config.yaml
hidden_size: 192
d_shared_expert: 0
hidden_act: "squared_relu"
moe_layers: [0, 1, 2, 3, 4, 5, 6, 7]
normalize_top_k: true
balance_loss: 0.0145
balance_bias: false
lr_router: 0.000825
learning_rate: 0.00436
beta1: 0.95
beta2: 0.95
batch_tokens: [32768, 65536, 98304]
dataset: "wikipedia_en"
Below are experts of layer 4 (counted from 0) of a mixture-of-experts language model. Rows are named router (the router's row for the expert), up (a neuron's input weights, with its number), down (a neuron's output weights, with its number) and show model dimensions 0-63. Each number is 500 + 40 x the weight over its row's rms, rounded and kept within 0 to 999. Numbers have three digits each.
After each expert's rows: "gets" lists some tokens that make up at least twice as much of what it gets as of all text; "comes before" lists some tokens at least twice as common just after its tokens as in all text. This comes from a sample of Wikipedia text that the model never trained on. Tokens count by the router's weight.

# expert 12
router:483451553504566549452494518455488459499551457501494573494572485545498570496491591416507553462473503531476548520561507433515500460468462431457491478563449523477493490498516507513503507485464539
up0:524552423454442536479461554451558478420503532479506506476477526480545546499410520479498507496539436503528497525594480484576518473502502453511478485523456534466488519530568460497482473488457463
down0:523516546467474515487503513473519497568512451491555482490494555495487496592519464545477496558491491478553414509557524521545434478584481578451556468523557519485494492517513532502453461506490544
up1:478430426560523591513496543480453528478491563508492425508528509525530499519521420498427393527492480474493592502506524539505464482494562601447552486484491527458451460463438431494500488583545574
down1:484525474456427486508477544618488520506474570517489553467424501530500488536507459489469510458493518486517486501401473598525528561520500578482545516550540457608487528470516490519520527477521488
up2:425449536544563503498482548484541461513490555520539494441516449504528522491544456487500563469486496421500512524497542474566490476542479485431545521530400566501534442488492534522574549490464557
down2:411526470527570506593574486541503487529552535436547489532501510502486516490451430550512490491531532505575465469502445518539445520496523525542481476495461502531395513437541474563515560493426516
up3:533591499480524528521504468447557494520525532508477526528515556488533513567513441468549524559456414492530530530506483499516501437458534476561525543624564415541512446483488470497403464515521513
down3:508426495498555496506497444476448483428426496446512498442527447533503564527482490476500512468457485471491509529506613459476439467552463439545421541496508463443476448511487527456488542532501486
up4:485444479490519510414529523496536437479523498460494507494470484536459515560478484485559531506417429526522506530482455457485413520520478570456540466513524466467553546491457475550524435501544470
down4:532485532471498538500558523527471526457490540504590555553559470526493482515478526512556518516509485441529538485501490510497496563448493536518546547489557509592524489435461459510576474503522490
up5:481459478483481539499470450439508512544513520463492519528540552476521555507520532440472514570556498553482482538489383437564512437558503517475477427526426495543578514527483524480509478510494484
down5:495513537505485455519481480476524504394501486470462449531520504564444529572447505453477535553372497482521454563539441552497479484516505536522519590453466487572508491561403452520511473519529453
up6:502492495494551512463479531519483515516515487454549518484538448491519491488459540479525545458541453492513504555490531458495494436530522496398422461573497536466459616454588516473483513503502499
down6:554507449456529491544470565508497444439528524497459478508481530495530522444485508522473497563588544521462567443494456447484507484514516497589505509473417514548567508548493502515494442488581495
up7:500431490519504535469467531434482523524579567498503474450503536567499517501525520484501438601558491438453496539508440489527505551424490495548508524456487487456514543516460432530468504518550481
down7:500463445451536515456522507504512526483496471579553521547538512457484549514560449485535438564507426435475398460455531522564543462521503502490488465564468485530504549467514519525467487499487454
up8:409572456506591478498493516452499573455471529437418473462491483441487579510455541446561483446544447570506527573517495453468546446530438488456517559524506520499528559523529457482504528525584499
down8:523548508504477497553520432486472585553512553506484474526480516528559402485522447600539487576571520484456507493547526538497496546450516516480602494502460516555484584505469492496511471462509529
up9:505566445454533489478472498508529470570540441511461496504569464473490524491488511428463465499559438508503515513528527511501473572447498505523476503538430512469463466539487495487514466486479472
down9:399506501508478560506522487508522540527575509417459502530504473467511548511447526430516547523556448451513484475477511502506531428510434561479468504557473517472504552540500497480526461466547573
up10:513426509469423487557516499445467512529603512577410531478480483510484490586576487493482464432476480512545448530497604483529477471436420518524503509523539567525501507504467430523515499408522508
down10:587574524448446427439482466537548498489515445482535428482518469439416488625529538534482474466447510484542561480522576518523504400553487547517505421533551494476494481501433500434472482503511579
gets: "1", " (", "–", " in ", ", ", "2"
comes before: "1", "2", "–", "990", "980", "999"

# expert 31
router:476445559432511564472495514520437504545527446555528536468551479543555546533472498414535534472533454469446494490539464506474556456458427429498487498484457458464449496486562561463502530532461548
up0:500579550557507620546492533510475497468494509509482467503495508495610544526471459528567485457543433423582471499454490543506486593491487444519532558434473443544505457495599466487521524562484480
down0:514532473431393446560524513529459467487444558575457515487474478497533515433485475519604568444508515496506410554504522543497495481488534540496521534428455483511500547453515499485535509493489499
up1:491551491460530575519529533540468533539516513498542459512532509575542520566506514472464540509496488547536511527565576480568484529511452516520558476435491512440466451482515497482523507510556557
down1:489537557495516407465464445480524482418455493582460486515424451475513502472475525515550552497548473482446451487457519511501548510539556501422509474477542465584544504494477499525519453462529549
up2:525486473454497527529499519511532545479529509513497541482556558478562532436490480433384467491507509470537505564542465552394479555399478462525477443516475509436362458511512459542530506469413511
down2:516470430491450506532488555564524449567496513465528483476454466566484522476462514511544421463422559460498442507525493474545534453521506501543483520513571542504487446506529525405512525573508476
up3:518509467521455455504584498507511524465542464540512524596477506458469480405499508448502444455485508550506456422527523490547426557516505507443533535569541479513469558507499468495509453507489537
down3:482481575511555561509439504447463513536538508513460528476491410503589568457537534490520561420464446512474535593505516492483578481491527481484501533537473492480533519547464537529492541532434511
up4:438486558498403490451468533506424475478550451517535454496481475472512481545487514520493466447480444466523506489525454532481455484545482548544483567476573464554497486517516522418425525519466558
down4:405461556492466428515464484552418529505521491534550492492378522444555481487484472456537511521575467509511486453545544556585533442469543536499498549507583492464493514516513520522478565538472503
up5:492513476439410609473515529552466477513558495455452519416516458481538538541457522438479447538499480473538486473502507497540503501464529502486466570443455557438512513475524525493472482506413483
down5:546456496480538470500545481535492489446428511472465552452561489446480472484503470469512488514485457456476448489509522489546485502546474470532558470498516530495490520522483557496475539506530442
up6:499485528521519387509502478523501503475529422485523480479478483519506459467448581441517506486469478492526487505529506555530510491498494507545463527529463450513507518518597539444465504473517550
down6:455572454492565547475388557537489434550484486483484510473499451548521515478432475490456503489502457522507490472520512489449494500491530520472542448500494409504527577457488494527512528505470479
up7:515462536455496462497412486535503579503546455490540504492524474511426571439466482468448577474526522466494537480506521459505537501506558464509533561527519541522417498527501528498470476506479519
down7:493507499558544455531514445502490513509475546556524431485487473484557502462445512464538409527498478566427573477464493462586510544540510521512530557506608507476521515537512471481494472594513536
up8:476477530539476518492506517467475490478474503596482443526484453456554554505547446491542483431518462406541451470571452554505501535582474511528527514437529492544511556505587526441456531542471499
down8:517531532489555598537449473535452584532490486485507591451523607493480446452511493520486509487508521535514526497455540545531545440501542463526508517497571471453486453537535431420540548522545540
up9:487467549534519498537517486481495507475555532512585458548537467423452450452496462469468528488476505416528512500467464557530434504507466588541500522452453514469490495483579443512512520508480525
down9:518488446549504518446512533425462483553510462541505484459497580500452451501540490495508458519421472505487505640496515527397585503445458541426560464517554478551504524463439455455470512482544506
up10:534468516490504586443492577495466555518522536452484515548474500424482470442531478488511526510517425498464459524466410468494467504523433471530644522498465463584476475515501492494476535501499587
down10:534485544457446508528479508497542547463512471501487462569631463466496558514504482481488520538465509463548487501416506480476553485483559551463510517551467468548505525472537569538521469468509527
gets: " |", "us", ")", "ia", " |  |", ") |"
comes before: "\n", "us", "ia", "is", "idae", "a"

# expert 28
router:460457573518511480514507512473506492524542423491494532493635513576492585485486492480574506509496478546491501499520480443452501388466478506397523469501472524497474503464525448504440461541398541
up3:496465494543565434548517575476516534496510521548471467454437505516548473515507482483460481551485515550415460497468510507478537466480477571488461452469427470468522400444576506559452583450514447
down3:441496497450508458446459502475546505516500515544475489493515550449556449428490493452514510548505496521531496517526534435510443501494526470436485490494541446457548539506517412493550560496500425
up4:483484500453538513494469501453417517545547492531517563483469512443538507477461513552456488555500493489495564486512513489505501498513456509441462510472495478481452491583473613515414517454432454
down4:490507454541516567515520490458495519564450501570512522554497461434508459539452560555473495510447544470528543469471519488498495543499496488492410522487524508502509486582509608449493486399481460
up5:496453401504517428485509502541484571501419490551476526499517470520463502497529500504453491397320554480482516447498600465516536501422538576469514468465510470514521503527537463519480469446485472
down5:527490502535443556479519468468463510446515542476486486588470485478565506448424524400489536456581497448522541513505573432511477500484554531469533436532448471577539471518465514487473484523545495
up6:518525496522545549525532536549503484506614495473468544510452532491472501449513459475518490452514528496522487496523592527544525522426451486525546467451470485514506618488530471602460528551504507
down6:521479523480572475551412499462502514488472546493485498467472533528490486496543478477502498490527514502508486536525453498550492548507442492544456558498482473441458520424432494465580555459480410
up7:573505579468476542458448550485479512518428495476487482529490491525495519492473535447502540476542436498547509550481523537527537520534560483543539439527588483548509459523533451473501587468420522
down7:454577452477476576575491506504528509555471558471419466436481549434518424476488599491531533516488510469528540497490495477452508524439463549454554597463458570515421536523462504522491422517525477
up8:453507520483542497540552473453484444498426408421473527449541549465497450570517415496564486521531528470581482492465543456460485468484571536481511448490523574511477534511554455530538482553500446
down8:471493521510505491590569453508498526457480435469536516451500527511523421512507476521524528481600514537472457515483553568449526512537441551510506502523602459494499579506498482515498490436439458
up9:469528447565554631504458482515477426536457605500523577482504544500574454438508500500518466505523545482512429517486514523476442524537545498566442551445536526521476505468497439394494526494527457
down9:474566549534516494516523460458482533546540423553517505488458502527482561497556537513485552496529527458466516565413538493493560547462492542399530469486450482494539454440519536532487506533442517
up10:495472487570496527510455477446405509464460481495515431499544543466539486491492459486527557558467450489465434526493465532542509437559525500531499457439556525550478537416479512512451507421495524
down10:499585509469458490459538510523453566553538478570478563507442515502523442491468551536497444498523503465504461511524448473555443451452506545508452472468518516501483433511558546475425500471457488
up11:443538508595530467477455528500587579539468527567471499470576505466470597548471440454483459497494428476518502497536529494468505507465485475418540560471497542504484510481533463530480485444407445
down11:488511535552503492514484510535507476459565583459471459432541473521535485497389493516510543475503457500595476416464497533478527493568574518497543445517486493472589493567454467553423526417514517
up12:491510509539437451504439495540454488529534427552444464510479555547482460465548512528487452488521501480487525484514473517656511504510516494577499560493565499540522431464484517468510480500489480
down12:471564498460453476514483541511501485505520497544465507495510574456542489507508506454604544469451430506540469486472485536493460552569451585428512433547423522492513508521552517535576522452498518
up13:512458490522508526490459544465469508554473507461495506513520459479496536467472457551470532551475486480471613497445550493530506514491490495506463501472519454497502455590517483523552468571489570
down13:488504366477464490480477516443500404434513427517521567528496518402412492516514476457489508505572459503544472512471531477513505515565553476470468437521505493489494445544535490520524484529515543
gets: " | ", "0", ".", "; ", "–", ") | "
comes before: " | ", "0", ".", "3", "4", "1"

# expert 9
router:508485573494587556446484548423462543549489450516428501491544460575500518488518538457500514478411499516509546581516491463496536468479482540484507506587475508450497515478507538489500442538491554
up3:472459499558505447542503528488497483512558506441397580456518537540517506507459518481527568585492467500433502516430530460574511479506517499493545557517483468504495516517441496528504537485446495
down3:445507522480582512482514453455483557445558435443501520542545514467487522544526443526456524516516414484528544517507494495477499501464534509444504499508584485509533410476420524514454489512521468
up4:546502444474571539492481492495512501489398505490524528423522425480440545520438482562510552525492517449471476509491540462542550467517487486538512560577439493511551400536542584489466510498553576
down4:477549517504467443499481498522557496449554565469542467475573596513506480479517521506501518504489463434502551473524482524504487518546443449473522527483524536537522534520499437537510499535485509
up5:486498485497547553435549437502451489523519453468549451458539442501523609504462509486488512486529577503492574526505558574520429454478485502510519603486552548484523430501485545477463477486500541
down5:527491507529481540495528385480524505501459506565505577548398455485450509488527489489537533498447569486447487468497547457459524564504574490459483477493495510496493534548436459544523552499478516
up6:433527569494594468533528527500501474527422435513515491509497488542508611501540442545515500520515516467439385522410486547521549449484454469446425564493455456523492509516481578465560559482502525
down6:468466540406583505556494490513477502531504542531462491524484522452488514558434523489474457421538538523583505493538535453489452636525524435474467531404575542499580467500540492538493494517506508
up7:503550500444535616469491500508518500412540418550500450521562528484457551479569573488540509526528514488538492467513464499466486480483484508549559468472529482507541517497500461414483533562494512
down7:428497523486514487494457481443529512482449469451533494560501513531473514547484470472508514426574456547515537455521555502515454502495523515526536509448398523588495511511465436518481473537487503
up8:533552542495529512531503492481557506512466477433534526548494498557532530525474511556463474436469444465484473452539525483475437505476499509522534484496468514466468474515588557459519536447512540
down8:510588488525473523486450477545461482542447523490441493502540503524510466521496548447514556432519517482513481529531493421432502460571501547505516516474465481498463464520510546496360454540516488
up9:527480471478481479487560484523377525493423462523496528472492483529446544483506505503469441471423530413519502579527521441529509545535444558524553504533506517501504512519556424482462499550561536
down9:466511503424425573480453528520575491532530486449507560487520545499504554502491468519517507487488477546497486415522515534487529552501591459536484574508528553483514489461458517477493488498521451
up10:492461525559455480500511511462436507500510502435502516491489489372506540562523520430480518548511431436559496531455522562481551563503469506566518542490502542480467520452480464565452482516511496
down10:533521540503479497503487452488512528542463464463535379558502502484527443502471490522538447496494541559496552486530486561473469528443495536476408473437531435492596470461499479537546498538475471
up11:446482516515464478536441495472543443560606495503526535560486480503484555590441516521515458432441459530490548501446508511461489518506535514454468489514495532481480568521516469553498509535436512
down11:503507555532460463460524435576488484452491507523485476522405541535508451481530444467487515482543487528585526509574556498488460546569486505495511493530515470501552479479529538490491495476539515
up12:405527448528503513539494551519539496422469462457511551496549568517595539475485463464513517472543485453593510416492555536491418504483509531535513549497501524599562484532474473510498560527528510
down12:477442577450496480510475481505512510510548534586435508525469423562526533497475543532474488458447472516424509489500429466478537535452461489452455459485528432520489552456559454463487485507465533
up13:537499455487475425508472521538474566525580484488378477512485490497543559491520549500522504479498549584483509517520449569498554419454485382489418548479546509489515512460538507478519530476519496
down13:419504476527452501545499514455536517603497491456471527519479523499513523477467563531536491545542435513571539501543422524507499478529497461511445483585498508533539496407506460537470537476498552
gets: "2", "0", "010", "–", "015", "020"
comes before: " |", "–", ")", " | ", ".", ", "

# expert 1
router:514518537470548505473441481484483481474466447549535565533554487533541566509489528462558472441469482622471526520576452420416486498485479521430492501549496512492415525463520437507455479518491563
up3:529527506473506505501529454535475537418462443500493517505556605483494588479565486556432503584534492450459375524482492499495542498485442486477503449498512381407485537593494535498511524496529581
down3:544434483496550489527520537545557502511484503423555468488522540402455510589517446546524474496545584450470514525499488396482500522464614516523488504472502507381499443524499509510548509553530475
up4:483509477450472531536503530490468544473504509534535527493522519466569504542473552538478469495523596572429515458485448483463498439472513405453499500508526520483488480475459590484512483531512492
down4:475497563536539520492533550522451507549559510446465557581523548526520489441552515484481548547504547439522500455466464455460513525546503523521416524504411516452496498453548505453481524530427497
up5:439500520490464490515512447476540479471509450512561532463477453582546501502502601545468513496433436539489522478543513456497484471474475458467549500460521553444512484503511512603466495532515500
down5:495454542522477457470391498558444484522485506488501496518560488535453476517486517570520499470507493463517560533430533520587509514502492568524484471492520546544504436494538536480616510498556594
up6:463526505548495528489564478529591495513435569484515548516437503488554468490555510564476446552526564528544480533539436469547517518469550557421470511490499470527545527450519540506393522540478465
down6:488510471388441393500425494486499516526585508486490431478532495485499488542487465488458500473552437458495496529465473495507552538559399613520516532501475497548551539524504497519508525493514570
up7:579528544495533527543483468560528539542484560460523467473523472563454532406397527477531470512452497521437515479478488436460470481458512482472482458501425477538511494514519443540549527466426440
down7:458490399548457500469579442540409476466464522471506589401534443504485511451477438488443505537538488524488478474469520506470504467517568444517448584505515441495456437445461531510467468506476511
up8:504522548476514463460552511472538493499465515453562510473548519497513552519517423456504535438523457485512504482533501484492503497521480454531496461538510496537483468507521448511580497376501454
down8:569530480478412513529531493442555485492489501522428468508530530486530555441469455526411506515496514564543492587500509587547502534487477478519584562528533496494527496499524557521537506516529467
up9:483504600499520516511467458503493488554509546483460539507507539528492482562439475450526505568441529487430531506590528464498490434524490496484437475515513538464566528489513493422462521491532575
down9:479539473543489513455460486506553539471543502514495555493510508497491457572512433490508491511487463501518463526456498578534543523483527574571535483491544522534545489451494491450497462504445469
up10:518500546580503548563457432496460492458538458510547460510525456575579510570467443457488516456534489493476500489536453446428548503583456517405494505489523521500434542475430509495507444513508544
down10:475450462487515492470510512516445515547477513522412492521531581526507511478500571476505471469463395411484463470471483534534480445494554539548542530475513494464490515458523433520516452556530570
up11:441515404491507511493419518533541475407505468463456454489560546520541554519475506463489536442544388543470526472458481500544499472509470470473464523498489517531549512486473570515463472480432482
down11:559576502475467479517418516498469533530467438560481475517503492507485480577490463556497536492472484528469493459512489536515419600455464527513505482464556499514541455517576459448573485489462507
up12:527542493492488453517485499506473480527530524594519462561579484419561519549510408487508457453562507498506481433551482535470409473476481516514454468461508484491507474450560548459556418463446488
down12:481483512437490547540500536505536494569504548445508530470472526561447492467553481502522478490508516515481494601523558535603547507489428481437464512459457453513542558492418474496496528549494540
up13:563559532470519475479531477547504579520593509514477528471500455505506552493564567511546493505527506537586509462466502456526498488523457498483549474405538546504541425488436485584535548505498472
down13:478485526436620489474441561516440585414425529497444511530541518516480520478465527490496536462512517401553542523508501479541539480488492493464532491518528488542477546502582482520457550489510514
gets: "3", "4", "5", " ", "6", "2"
comes before: ".", ",", " | ", "5", "4", "3"

# expert 14
router:486419501429552491480455624440477500512482505532395526479504461527527487484537527469538492491497470558498522507489518437480480475456482495486552485545489469450552534476522491489467513495520501
up0:496476461489498460485453500499555486478489512519537547489520456486500498576502522471502482515531509448484521522537504526569467468463470485406518575543531558473505480470496492529451513489564497
down0:571374435505474474543490441524471517543488536494530516493476526480495544478488481539482420491463507550520455437512474550424460498501491532463436565532556486540549482550451520452438467492524499
up1:553381510483538500483399538476498483574540481488480541539445546531489515526480470514548479535486540490564527488556499542476501479503487529500472484518513522455488504487541532488538575456493470
down1:516542464509480479491489469479491444502522488536512416493528534459488495431502488518545440461489513531444556492468494472532528530472543370470456541449524524556507495489522497482517515444437462
up2:556468491458556518395458474496466538492575527482484592489571461479490514467486539505516439523529496513526517543443487486526503561490547596502508487510501504550503503432488565488488458468523502
down2:552438480469435529537503517513578512440507459434499480527512456471484498451415463559515610468480461504489432430524516533455449476540466420511454515529460494552474467561531570533457548536497488
up3:505515536473557397427483509500488454563609532475511520507491513456495463539527480454559464506544448478557454430489533504522532502532510524513480532507441454417470413482515433509483458513461483
down3:455504452511467489493466501503512556458427539407460507463514508536511487443488535471469404512512518422500483440455541432467427509505560529532485489597515565485533531457523517521517467462527527
up4:435433498505486491523558517400458444490529452450519526564515483558529481482488521535518474479469518583502481461480450543538488561487565462589493479479532497463528561501478545510486587529504490
down4:486562459504472524548492468548565556546477511540457552475426479462497447475559463466474513499517499449476471567519554533510502520528554539485456488498500493551481575478479596452501469450519443
up5:498505518518464486479475505404512452521504539550561481531454463547520498470448512472452530555493531495467492492516420491501487490484530528494443490619541518505491445552527544536542548489526488
down5:463540466469502446497540532454577429491478518488451470530522522533496439474523514528534528511548527463486522494513533443508478547465597480445517430534447437555540532483520501479547463538503496
up6:538515544487467492547509485516466591478465501539504579464524507508568491573461560478445522440541512530486423391576456427508430495498477435504491534457471509528506487499479508522490446462621482
down6:571484540519523510455524554398536428543524494590423539502542535499467501492527484521541556408491431575527535577510496456500519471525520471452524479515482511508451433500549480525411543490422534
up7:415537455501561577509468585511450492480454531559480522450461511572467444563500516458521497434516445482464468476505432513512483537521532457471461436513569549438508498474561490533585512506489570
down7:501543510592523483534503431518531492539419398467500415558545473503536436496519469461509503535456447457516510544476577506518483508500556476485537520483457481506480502397524507552549541520563510
up8:467524622491514504487450464499494537482541466506506503558499491476567416441507440506439517491544595483466504547549534592478507537467494507470523519495597466462553536436484489485558457435453495
down8:440448500488591469462522465548443507478487506535512516492492536511485492501501523493469572512526562465532516499538483523511548562474549534487492504539500508542414488493480464516532472422522457
up9:485464443526515467505512444465506520521509527524464452490545454527535537505447511504494494468531501525544450449461433544593502400485534468511511488490487433538545560579501556442437515476463435
down9:524434433487481477544512562445479488471495471486539443547517511582431483615502459492486452391512497543539427552461464502474513520467480469493516439414527474488554566574454571470539509544453519
up10:498460498429487457522489466442513539491525515536565460529497520544549451546464505480489438534525512454525503447526483542523453433487455543466503522547445553491515466470491555482501445476483544
down10:508550458459510504525485437572556535501503513491510430522440481513525447485549515493485473529410561552456485534517465530490500497490499520512478657496436559469560478492447536491446538438523529
gets: ".", "\n\n", "s.", ").", " =", "\"."
comes before: "\n\n", " The", " He", "\"", "\n", " In "

# expert 17
router:452468537432475507474504596399480518536482460583509516518517491536515567520568552438512493496425427498497518513518459462475577498491418500481468487533464474428470495470499535390494521542440524
up0:429443526521528483422552441354493489520508490580592529526502529509524568571530514483522492509430532479471519511566500411548451513559468496445499536551469469440509434501475517480539455541464537
down0:487499470503441482542545542556444495457520413445547477481470417497491481454428560471467481411523544505513418520481504538427462586549551535513546486536535554561463577571500493443481515471549469
up1:445481495489486432523519496480614485484473466498581471475552525540525467503493512414474463515551490562422521569505562484555473500504500514506516547526486486471469475444518475535459512601524508
down1:572554543571450527519521482555452507519508555504454481470591509570496508454437445426519481581548486531482526433455524491496514526511485482538493541516458537554469546543559526544456477575508514
up2:499492558487480476422416489417579478468530528597477504498557476544489498470474511541577529535470518452527564438508512383448508474518518541518473466483451433485463529506495598479502524487532531
down2:502529477471574500508474400515506488496480440506432500482390576529529516444538518519570510528505484545431460534452500561560491491567467572491481500473479517511459487497480532485485509487581448
up3:466496507566573500548517472495458537572517453447487469475500521477483511492509516443441545491423538529508501475526531466519518515537501494462407495438491487556488509518460628431565577451452567
down3:497475499511444540500567545519438434467556573585519570532470549470447493538534499465543466501498416400529549509494462565538508575470465475540587533538526538493530541511535543521468487459508469
up4:416488473502518489574501489459489487474488529494534444554471500476545542498548456550545451514513480571518494418536512496473509497444497481491438492483452444583456420429484492497451523511481488
down4:496530508428488464478545539491451500486436528521470440511479509490577436510551472491493525468456470487541598503543509489522528539537490529530498529547430509449521494465573488483505538392664464
up5:499505491496492610552463414468521478554517543543505553528586470626470521536549477463557512507511467520489487514519553533525468497530535467499541482519583477511498474490623535537573523531604506
down5:524494462499512562474544498465495512497556502529547465475500563470507602528546513549542503502531567516472469512448505479460430555482485490594461487496494551563528495488569466491537583501569484
up6:498507504484543535481511492532499485553518492519445471500497420487488564452488546501470462559450535489419506485502578476506463496556560515503503495477493533573482415438468561558515539469552528
down6:480508554444457498452571570470451503395502526517489493529471521530450475450555415491479476513509444514511458458524504514487427494513448439452508548519523495523543508534492521530540487503493497
up7:528488533491472503475533525460572504530453473477555485484468470429548489484546536506564460534544395546481513521542505476526571493503531489515466516503504519538461477452503528550541470529450508
down7:492513492510467515515463498489577505570479475465485516493480438455547387524482534483528516530508506491522478559467556524511555495482485555591394528483548470447472472473501596521455516513389455
up8:491497612514475433511508565510515540512554485497465483481500551474460499524541511440468512471471522509490499461546466489570537519481492451527555494521474488451469467513553549484515456572545491
down8:575516438486482491533474524535507578509502486466374568467451383484507427483524544523534492496508419486512515559536483498511520469517515467492517454550490483467500569474466481525480511470490477
up9:543443543500506496485488476451483505484479471498540558521504511532476520510456472534481459555472518461421520550534434526512592448477473487518520457503479544482502470511544481422487472536544489
down9:470450442542481485510507464527495522519466463451539459530496523479534562553469503459504486598563540551510506512573548574477459529484498523536456574422496449457489507395526503455564494513506483
up10:504473519445397487479460524502443455492509438495444527508561544475557504556494591568513437498513465449451516489465492551496424452541503501578527485490463467532541494496512503499471517529454576
down10:490437513505619533515526496442542462501522604492535467511474482536468520571528480490542484407494534471538431455533473509502479468547499556480434482475514523465513491517522492514509470446501493
gets: "\n", " |", ")", "| ", "|", "\n\n"
comes before: "\n", "| ", "|", "-", "- ", "\n\n"

# expert 5
router:463486534464507486483456513453522465564484383517491529472564497626506569505518591520486512475487493615515513543543518496516509438499481495498418495569420534494475517453481486486402529496488602
up0:504462518495442529475467530482525493538502465489439544439426542466542511461461573546510471509513500519479467452557497464506516506494419462518574558495525524596463434435453532527616450456553537
down0:479508477488505466496511516499536422460506460506492506462595518542437502518485496481448445475452513517415425495474481490458560529437550481453467515529499510501511450543524513444424484463500439
up1:511480496562457548512445510551445511505499443492481543492534520439467510472594470539484512498465552531443503438386501492488486453552472482515497487542428518517456522515553491471457404522458487
down1:509501526534556547463543550502466496536510490571441528495538464516481515494497554412479550518520441503473531457478493487489491458453521469512539463457515526478540415514474553590481536512487495
up2:536501520488481541511480522537484491491497469493541465507586487492491472448496503466567523436470479470519510527492539445483483449557508513573527570542534489519489448459540467583495518532534544
down2:521541550535535486521552477486484462543480542523500441510425525388498570575536546391495456476497497484573445512517540527528460490488464578443495573554461516557526485441502561545460555399527482
up3:464503494488580571610449476560499528527524477550508621512469500486493481524496532517518466526514480480524410487505499561457536533489485399458560571482480515480487546505519452522479417500481445
down3:458484550497530538521513491521425463533526487428547458415549508510474482480505482466517435528511486432511551539493504462515455471454528517486503511503453518418569519480494482519486514511433444
up4:493433516467496483540444485504477511532470443496542531537508481499490436516416493468549434484503471555499567584476476487501513416523520496504452470542507483496472466446498562491487529525516586
down4:537534519522447543519467416509453482534506512506547524550556499504523518445567489547563506488525499563438528447483475532618467498473555477510502420539482488485537486517461486510486543445543541
up5:464541544627553462484493489569451527575531548497521530491487436418490495439507460545477498499453491462445567496438461501563464501542476457461579463548531475532461512510514503439523477584457451
down5:483480426488513513518440532510490477478541521534482537487475504384455496438506478521519493478532531471524507473557482528475477493492467563501552519518502479484475523528557473506534433547537493
up6:545545405441499477453522601468440516541545491501481466523482530516565454527469463571491489514563482456497526471414507479481495474499571530454499528460504425419513482469448498469559524461610483
down6:505515526535486488566485500536540513486527510551416487481401496520518575477480445518471477492513425469498461492509480504509410558497505523517424530523455436523537496466596580513529494472459478
up7:534540497495471462473455515549554446527435469537489488539491500539557530458539495480524454482525513615548462524478468477518573503547489560518502417478461546544545452476477473527522492484456536
down7:443410572480429486529561520552473487488589523463500501470458537480433470565471570539513560504533512485474543490572510496496499479537418537455480485503470512514416462481463488460518532459468569
up8:467493515517523505415538450449547446460464426509536517529487538413524506543516522523497537491456529575453489458447447508516444479517517447492488534506461531522506522457548485509544517416486489
down8:541518448533528516527480512503521501556462396542538489527548496579483482471565525559394546482527455539548564461491472447446555530535456481535477528460474500511531510485485457430443537516545512
up9:498520547488546493494487544508487527512436451586479534477492480495507497458478470470588462509518556440558549550452520475619544547501486595529484495466464455491479475501488522473486565516507462
down9:452495496579516516554593481477489539462518529441539509479480502529454594541454514533492485529453475506483491513508483507486490434514537482564566467578507468510517456445441434491480527446489557
up10:416438583507524536504501547446531568518515491479507440573468508460442496503513547532395385476523495524513452571476475538538496528495454516478511488553452563470546548493513532514465558511529565
down10:522479447519439535465515429555449523453542489499491502453461536559494450456460499530500431595523522495591416481515478532529443454491457512546484525481512531445482548444511503516434467454549479
gets: ", ", " ", " | ", "| ", " (", " in "
comes before: "2", "1", ", ", "3", "4", "6"